From a checkpoint of a small mixture-of-experts model trained on Wikipedia: 96 experts in each of 7 layers, a sigmoid router.
Below are experts of layer 5 (counted from 0) of a mixture-of-experts language model. Rows are named router (the router's row for the expert), gate (a neuron's input weights, with its number), up (a neuron's input weights, with its number), down (a neuron's output weights, with its number) and show model dimensions 80-159. Each number is 128 + 24 x the weight over its row's rms, rounded and kept within 0 to 255. Numbers have three digits each.
Before each expert's rows: "comes before" lists some tokens at least twice as common just after its tokens as in all text. This comes from a sample of Wikipedia text that the model never trained on. Tokens count by the router's weight.

# expert 43
comes before: " ", " a", " not", " also", " the", " be"
router:122101125100138118127125122111148123131118121100098167132123115186106128136143126117139109112151158152102172149116111111071115093168157101126138075112141167143156146148124151118117129113115127141160119142132106105132114150108127155111116122
gate1:113129142147137181108119151125118138136072114137121136121083100132161092108120116119092128135136109165137134122087180113108134187063135135122102123127128081126126097143124154095084134084129144126153127144154119111091050125091171168122156137
up1:120146140120111149134135130126110121090153168149134135155155115138160144131122149077137134105144121163146106156151105151137140119170120141110112101111117148121140111152145074120113127133164142111105136161126155116129173082091141124109109130
down1:101157125103127148082146145129107187097108108145197095151125133177135109127099143097135131112145138135157114085099131125118165132163157146081123150148153103133139131107148194130116118118134113166156148161128105111134127112116129136119150125
gate2:138124143136128131140121148123136149138129124124089120135135132131154131143178130160137160161131146136153125111124112146033108124148128116115165076103117150099138185149131146110082121143119129174152126120107155110134132151088129073128127123
up2:173131149136128117138130114123135175138131144138080115146145122107147104136159103147162174117095154156156136114135105149103128136146123123097135077139160141100110166133136147088078109127095114170136107109099165132108121140070115093144129125
down2:167090147124109123142183143110087115127155114110124088085139106089122133132091152144129159105084157110103129158132095115197143118096163145104132145111149089111132126157121148143139137114124120133123135132141136121091127156134095115168140124
gate3:096110111121095150154115139097141116144140069117141124174115149122115107092116116121097099135111079172101139117093139156162115139129162137114111169085112169139119095108098122146100147168149125092140134082124108127130164126131113157125112123
up3:099146122080066135114095163166140114112102128123129100120113082137194126134134143147131139116098156135162142118092125125107107060206111091109164142151115115120120097118127142130164088105134131144115097173137152105153114163147125107162141153
down3:101153127073173112154138128140168145122151105126137133169161193140107154145144145136129153117127102172053131111126159148112119128139115162133135138138102171125131144118118086122140116131125127107151170149146146106139096089086103159137152175
gate4:120135065124068151161148202134150146126158135109099119129108154121116090108129103141140116083126160129144132141102073085137096127182101127114121106127114102117110134123143133093171143170135113100140104163157114139118121138129117089135125117
up4:107152139168145101119100089157135089127136140123155114140126144109122139134170123123163121118122098137150089118158155138165182170123085064131112163131150137109161135126117135163131140096121167136099106121124143133141122116134157112135136143
down4:121096117079123124141157120151124139113131126160059129103147143126111093151120095150158153122158144081129104135083087140147081119157118114148145101141151111091154112126119073126148121139134139105121125177143157143120130136148093092123124140
gate5:165128119155171160130104171185112153156103131150127120122104138155160147100097123132079116110158132147118127121110154132137126137131138177122106133156137131156130140144134115115122149134152102147158111152135140127181125127082130097118124116
up5:177137104085136156150117170131146096134131103146143135122136123105118180138140121162119127124117115138145148105139140155149115122080144145159123106150098080121135085159096090109180140138155104131111131150093105120127157149147087080106125148
down5:173122111105160116122114155156135130113125163138105136114119152166204155142121125152099106146129174099106154109142146154111117138144116119123150099126168126172127127135115150104132135106143086181156113091073094095152104129080128158095083126
gate6:106163139125101126081112115196117112133167110109183115121107112105099149116104112108164123157134140147088135138136175145083101118122112144122149140125135083114138132107100168151144122126123160104108144094134069127102123143154129088163177113
up6:148124153124151153108104171084137168143121124163169114119155123157112167083140157091128137070126186150106132128125157123121134152155079110127114177145091101122121087137150147134155122123129111156125140104139127135166116161137108132078153078
down6:130161136097119092142142135149096170117118110128156142097154163164140089170176166094115143140150114138130173178114148156111135132130167165124135123128149142170129157093062122126094102123109147176107149129105156147133107125106091122092110123
gate7:093085140089115146113117140151119153123148137093114093174157104129163134131122180157136103126111116148133100132115115134125114154167158121127130146210120145145127133158139155127140108148142128154146139152140125087118083160129139137148137111
up7:102136119104121134118089129117132087117082138157146143142153130123157135088088134112130163119139126113115086157159135113146133110114128099115147108120134115157157165112129089086143193149150151119110096146103131128111102161074120139108117130
down7:121096164118129138093124107114100132108131123108097129132129111157141158158051141117117107113112137140108117171131130079104132111161131117148161138161145076133169142107163117145132123143163128134134137130154125097163110135141138125164121112
gate8:124096072140113125162120113123120132112141111124096059155135142113161121068093102132074085150143091133078151150154152113136105116127142163094065106162141122136140143114154146134123134165160121107122125092129130150128147084145101162111129112
up8:132122183119166129110137143142106106125132107130134178084099081142098116132131141130166131067118108125141123107108101090125113172142087092125155104084134133098140114129148097124117085081093118166138133164110107108086109098132125122122157088
down8:101131150133096143149138111184093161139127116119163128145127161162120122123137109129125075128070104159103102109176141153137152140100135114155145137086137107160156117142134129138144132094167139125138148154149157114150151156087138132096121115
gate9:121160108121133089115128129099102102108133130136102143130125144154120105126144111163109071138146107127115135120150090117117117122125135084135154111130112108124124108100181111136173133128123121096125138165172160098150121120149139137135133150
up9:114120094129131128155122140119129151136183122121148121153145150106134117103160148109143118104132144135095145130133142139201137104136140119140158086114151133150161147161139187154143048132112128136100121092152097151147117130132146117137094121
down9:117119164118178138091163134128128115126149161119145172109141149127120160167148155121177175143171140134093161100156128100064107137155162160089116155150124127119112156126083114148141157142105136095143167121181104113113153114137117169146153155
gate10:127120179143140083134137123137132162138175152129142121120129116118149107142129155121124149148075110109140122130138147132163156165124133095128163119131165112127129109133167163138152125126134145174093123057150132141127085132144150093141125142
up10:130139146144162153115106122127154111104061046162143121138141148121110164106136138071125136136117146124127105140118124132121137104118097135146110156139090130094160128143119102145132141121150119121128148129088161068134135125120124151133166150
down10:111156133158134109113142115129147117103083109129116174162135080140167119129095139129135144126073121134120135145113166175119158151209141148107144091105148146156174157156137131098142078102094127159079166150129094128104112115130125107125130115
gate11:128125109094092154161098121148108150095135115152111129127086101126163149062176139158110129119134125130116131144090148159113146121144131113129125144117148123130116122093087115113114133113163162120118153094086111130117142088086192129121117126
up11:148139159118114128132138109112130141120172128118113130103061160146092159080147116123175136130174130141099118065138150138134148184110106152114152154169135139117146112183136158136161153084137149148141144107110130093125138121090137103122123156
down11:101128126134102156089103111127154147133100207103137097130097102119179108128095138094082138152152125139142121140188113110173155084106142124144139057091125112138132141142136170135115118160120100139098158108151153140066142113115142145138159116
gate12:115136114090153117140119103088120155132119109096123154143125123162160093153141146141107093126107160141170126103100128154130125109156115148127110099102147184119140125117144145125099094144107141109143153075164121137088126150119143142141160147
up12:147099127143171114153095145144144132129157153129121115130124102138144122144193166151151137110118158123158148181126099133110147133140119134163108099140105151122123135135132157139137157145120125122165119114151082165131143177122129086136109136
down12:158142162128147102103141104088076145106120098130093164073135115072132073127127119112137124115123124055150165127125130123138120126133107165104167104132130130118122110130098126119136119125099148106120161123131147122145138135143106107163087122
gate13:137109102111114138106134120105115148143122125107089133105143155125148093117130083161109131095124121154111121131115138136124121111134128135112133087115114134104112116156140180123117101159120152106135136115166132160122155120136096134133129163
up13:112114103117188092143098124134126093138145090092131147142079124116093112168117125135096121111122123140099119078203085174125159207100153147154132146122143137111157143140113115133136140135116104144150151146108136133106162125121132093112111149
down13:091130139169120155086124122151095147131097147165097108114151129108147147119131104113107128166110172111114140134112155140138131126151129104123158128104165146099110086171131110126127104109166146127130055146116104118100142128150135156089158150
gate14:069152174117123133161127149127088175113130112090133133133113121159139158094110144151094143158143091134098127145153121114179096144101134155138121104104153128132153116143108163106158119123137103137109159030142161138158135108157148111125117128
up14:132131116133144147094120121084120082115080097159167131125189121132106127185149150103148139093103152140135100158114123115126135104112126120120175151126133132115142103118128104159092137136151088113093128150119125129162108194130149136109105140
down14:166098134110178108117123157130124088148107113161111149108122153146120106147129124156105140170094099113126154115146154120108148123131119116119125122141148138128101103107098138116133132137106084109130132083076118157112128123128136116053087153
gate15:114125140109122139136132119121143114103153115112136164153150107130114141122140116097157104101152105145130145177093168078094143090129185110108093115110123152131140163141141138152109120114146125135115146116094123093111124111124128156130140104
up15:130177147135153147109123137157156110131060140136120157136145109116132129104122091137081143125125091161129102138113100101116107097136148122132135138130149127192152150115118138162154120140135131112129122157087115103121096099118142131169101101
down15:111123100102118143129126147118157102137137146124098085104133145188170087161171094101133131161162164142096124129124112074125155129122130132168093121122084156118134122086154126146159156112149106156138131181125139138186108141101152122092130081
gate16:133155100146100138153146153109120124130096112125088108110111107114102118129098098132124177133127141113121118095132080171150115141117137120125140110101112162099084108084135114118154120131096113119125115163141153147185142144105102140127133128
up16:128113137130153108114132098176130143105130113165137112126109108154147169111143173116122085113153118177104113138110159146143145138156095140169152183133159106133157139133127123143096123103139100147146155104135096158107125135146151128142151154
down16:139157154182113132137109168174105115115175090122119137110138157158110137143127092161114125105120087151107095112124159143103112136111112147106128142108099120131086152108174130151112150089139136122111101119135159116137159132115155156147127132
gate17:170124169118109145128149132087124095140122078191137136159108138122085147144156127126119091097110111124157105105141166129145161125102095157129097143145075162139149122113163181157108146115146117143143144136112131151142123139141129163115131144
up17:107132088108100135117125101129144163136146146112142127110176165148169111151117100102103171147120144100115139153121097150106132116132125123135115120145130085184131106142111131096125102147132170109088108106173102162129117101106131079149153108
down17:087126138084172147114112146140135113115130138146120146113103118151101148123094089118125081131106140123152126150110098193144127143098139140124115078132104112114167107135118089154123165129093148134170154131189097102148078152098128146092159100
gate18:079121132079123126133100071125091160100114115136119132117177149159153108143117136146132123092126163139160137083111143133133141145189128139154126116108121148123120136118130129140110141134145160108125131149149120141091068134157126116144123127
up18:149112113156120144133105170121115117138112093185097119116097128094088157118089104122124147131139117147086110107085177117123172161102150097107132147120122101101158122157112172115115115128143128179131150114107106126144145131119114173121113166
down18:098146122069136179117141138158146092131158157131131112134133146163117214143120133138132156163152124185134088167116132105157138096128121093141162118101148121136132140119186154153089142139179124124103106150131111119162131102116107096138158122
gate19:106132139100130068143161114124137154123150108067116127140141157127118147119130157168100105131173133116132142132144108141113121135111102141099163093086114160149163180108135147091084091165091111128137126110135140113112155115151122119141119108
up19:129145103073122137147108117142105120117154102138120119133110185113118169187121126084114127111122104144099156118101166130114115150072111151155103145136149088125101105149152138140146142100106124157146123074137134132117099130099117161080118095
down19:134138128183110126114135051125135110148092127110191133146135123120120152099123107151110155154126117131161061137154130135139140111137132113138163169050135153131096112145092124144140105133177157144128076106186160142122097124144112115154105108
gate20:144139150136154120095126125153155122116173115143102116151138155124086161185142114118089098114212093156116121163149163129106134093087128141107116073144132096149184100111095089101113135097158099109107110152127123095101147137124158145149143108
up20:160146116101126101093142075124088134135135117111124151108105101139098142141127152106114097152142161121112136143122133116122063143143098104126149146102124140116128107138095100135148134160074162140146140139115143085126154158146129140077142128
down20:117112129102105134121129108134133163144134118111130132180153104156078145134095161071111163120150164167098090161084122145079108145124129097112117161128133137157142102164156107120095115141124143144123116156123103097121148134118122136161112132
gate21:137100124115135137132116128126096129135090155135100128108059120164105121107155122152141105121162150098112154137123110128110096144139108137122134056143121192111148089128079095100123118091117111110111121114134141169118137088075074165158182108
up21:170121149118101137154088113123134111121138077152108117134184108115093114135135111105141142146089103099135122171115145174139124125114131107118106154144144111104121132154167141124135137145113116130113144158133127132134162147098139088130105136
down21:124088120131159106118141114149082146147090146123158148108097105082130124156139116150167135149130144137093100123129109092156149129094104136146146085123160138126128118131090170132166120117121138134137147101126119135127128113133111155119142177
gate22:140140127132104138128162100163149176114140091089105117132103131095141126063129133107170132120121127116134121147115152120102059139136116116143141127137134129106122111158133147112144095093117138151143039165144131145145106123160150118182174118
up22:123135111118120146128145128104100105128155165140169122145192161140153130158124108118139125119130101130109115100129108126148167071141160109102114155134150142163128132134140106159133142149147139122119197103084142126140164134146131080126085152
down22:130109104111121169098155105166108118098150145109151085158116115129156096155137149136158143147136171155104108120097135142146132132116146112111114194117091152139157132122135140116127126120175122142112129146151143108101097123135078129150120147
gate23:109121112121101134135147140118129175148160157128115091126142126149137110105148099136083123160130154119120147127129102098167136114129151158104068144103160136084103097117142111141163078105102113153112133088145104160093146093101164143094131072
up23:138121175115128149149118141116136125143142126122114104104134111143157154154128126130113126062109111156125110089106125153102178139094111149127136098190126107148152106149154181081151112167151081094158137126142108118091163112125124134117124095
down23:135151124134120132082107146107220144143132123104127111153140130089135144144161102125117147128139114196136116128118135099147150144113101097133137117100162117120133130099161125196117139170142115120168119147156131183198139136131164147110143105
gate24:159161118134191107103152123104095130141157136132092154125142152159130168127140123151129140094171153166114126132142146166136139122109131092115132072134142158158120138133122092097128118174113151124126105126127172139061121086092104096094124117
up24:113124134128118126166098151120117200124111141106193092137162128143120120120082145109146119149079124059125106116139130102145160145135127153101114140134110090105148148084142148153107154098117135144136112112147089141152126132161117169146128127
down24:130127132155172132129119137108131119080107147136090129086139109140119145187166117125172128112147108097114140135173090115121118106109110103167164107155141115125090136094141137076172111154131136135100105113105151116153110164125108079169132147
gate25:156138130167183134134131093139148148165119122108107080100087130088105117103134134118105096098146136111107107087212104117123170114107120153135163129148131148122112154123152161151181108126149134125122136131102136168127164146126163182175129097
up25:092110120146105119092124144136163104065143154128148107150131160142186101124098155105102195144128134127134115164135144147120097153127146112137100150118138094118153104113141094154137178113123094130111108130136137138102103117110092120094118129
down25:136113098121116150108096133084105125123106119103113156118112103087116108110115119155148111113111102093165114126136136157081122099145162103132124147122091100122131089159072110117131148123120102138166162115151144137088153107139118136143109156
gate26:167107170111120168146134067134120154157141153146129154161101133111105154164126147140177178117130135139127120103066113161158171144131131151109126117114139172156107136178118139124100141118138135091119153111106153127149126121139150168111127154
up26:067128106114112076061151133150133094101124125150121129115126171166191125101110131136120137092125136087114156148134102106078134098131127144125174130157102100095100128092107082169096156131132163160126124144152170097123121105155152114106132125
down26:127131161107154099107148113131136094107150117116120136111110138126086129154147145130186099104133134082119116133169144143115153107139118131077148123134097158086128144141113135146124125109129139074176165184142162109147128106133141123134131142
gate27:130122133125133095139125114159127142130132132130102123136117142124133133117085121135083156181152114159116127136148097102127087145096157182121154134123135094146146138113143110112154154165134111130145158130097119118122168108157125147107108194
up27:118147130125154100088158087102093148160138102137135153086098140134109106168116125132124102135131137132116123138104106177143070172128129135132149147148147159147116137131108108134119109060113159154141152146187136098068125129149130126105155157
down27:080097101109129135143157150109162150082105087126107128086157104107127135105127088099086150111170139080115117120094117155171118122155105106115120131135124105121154117153152073134126130124165157123109100150108138150093112153121153118153124114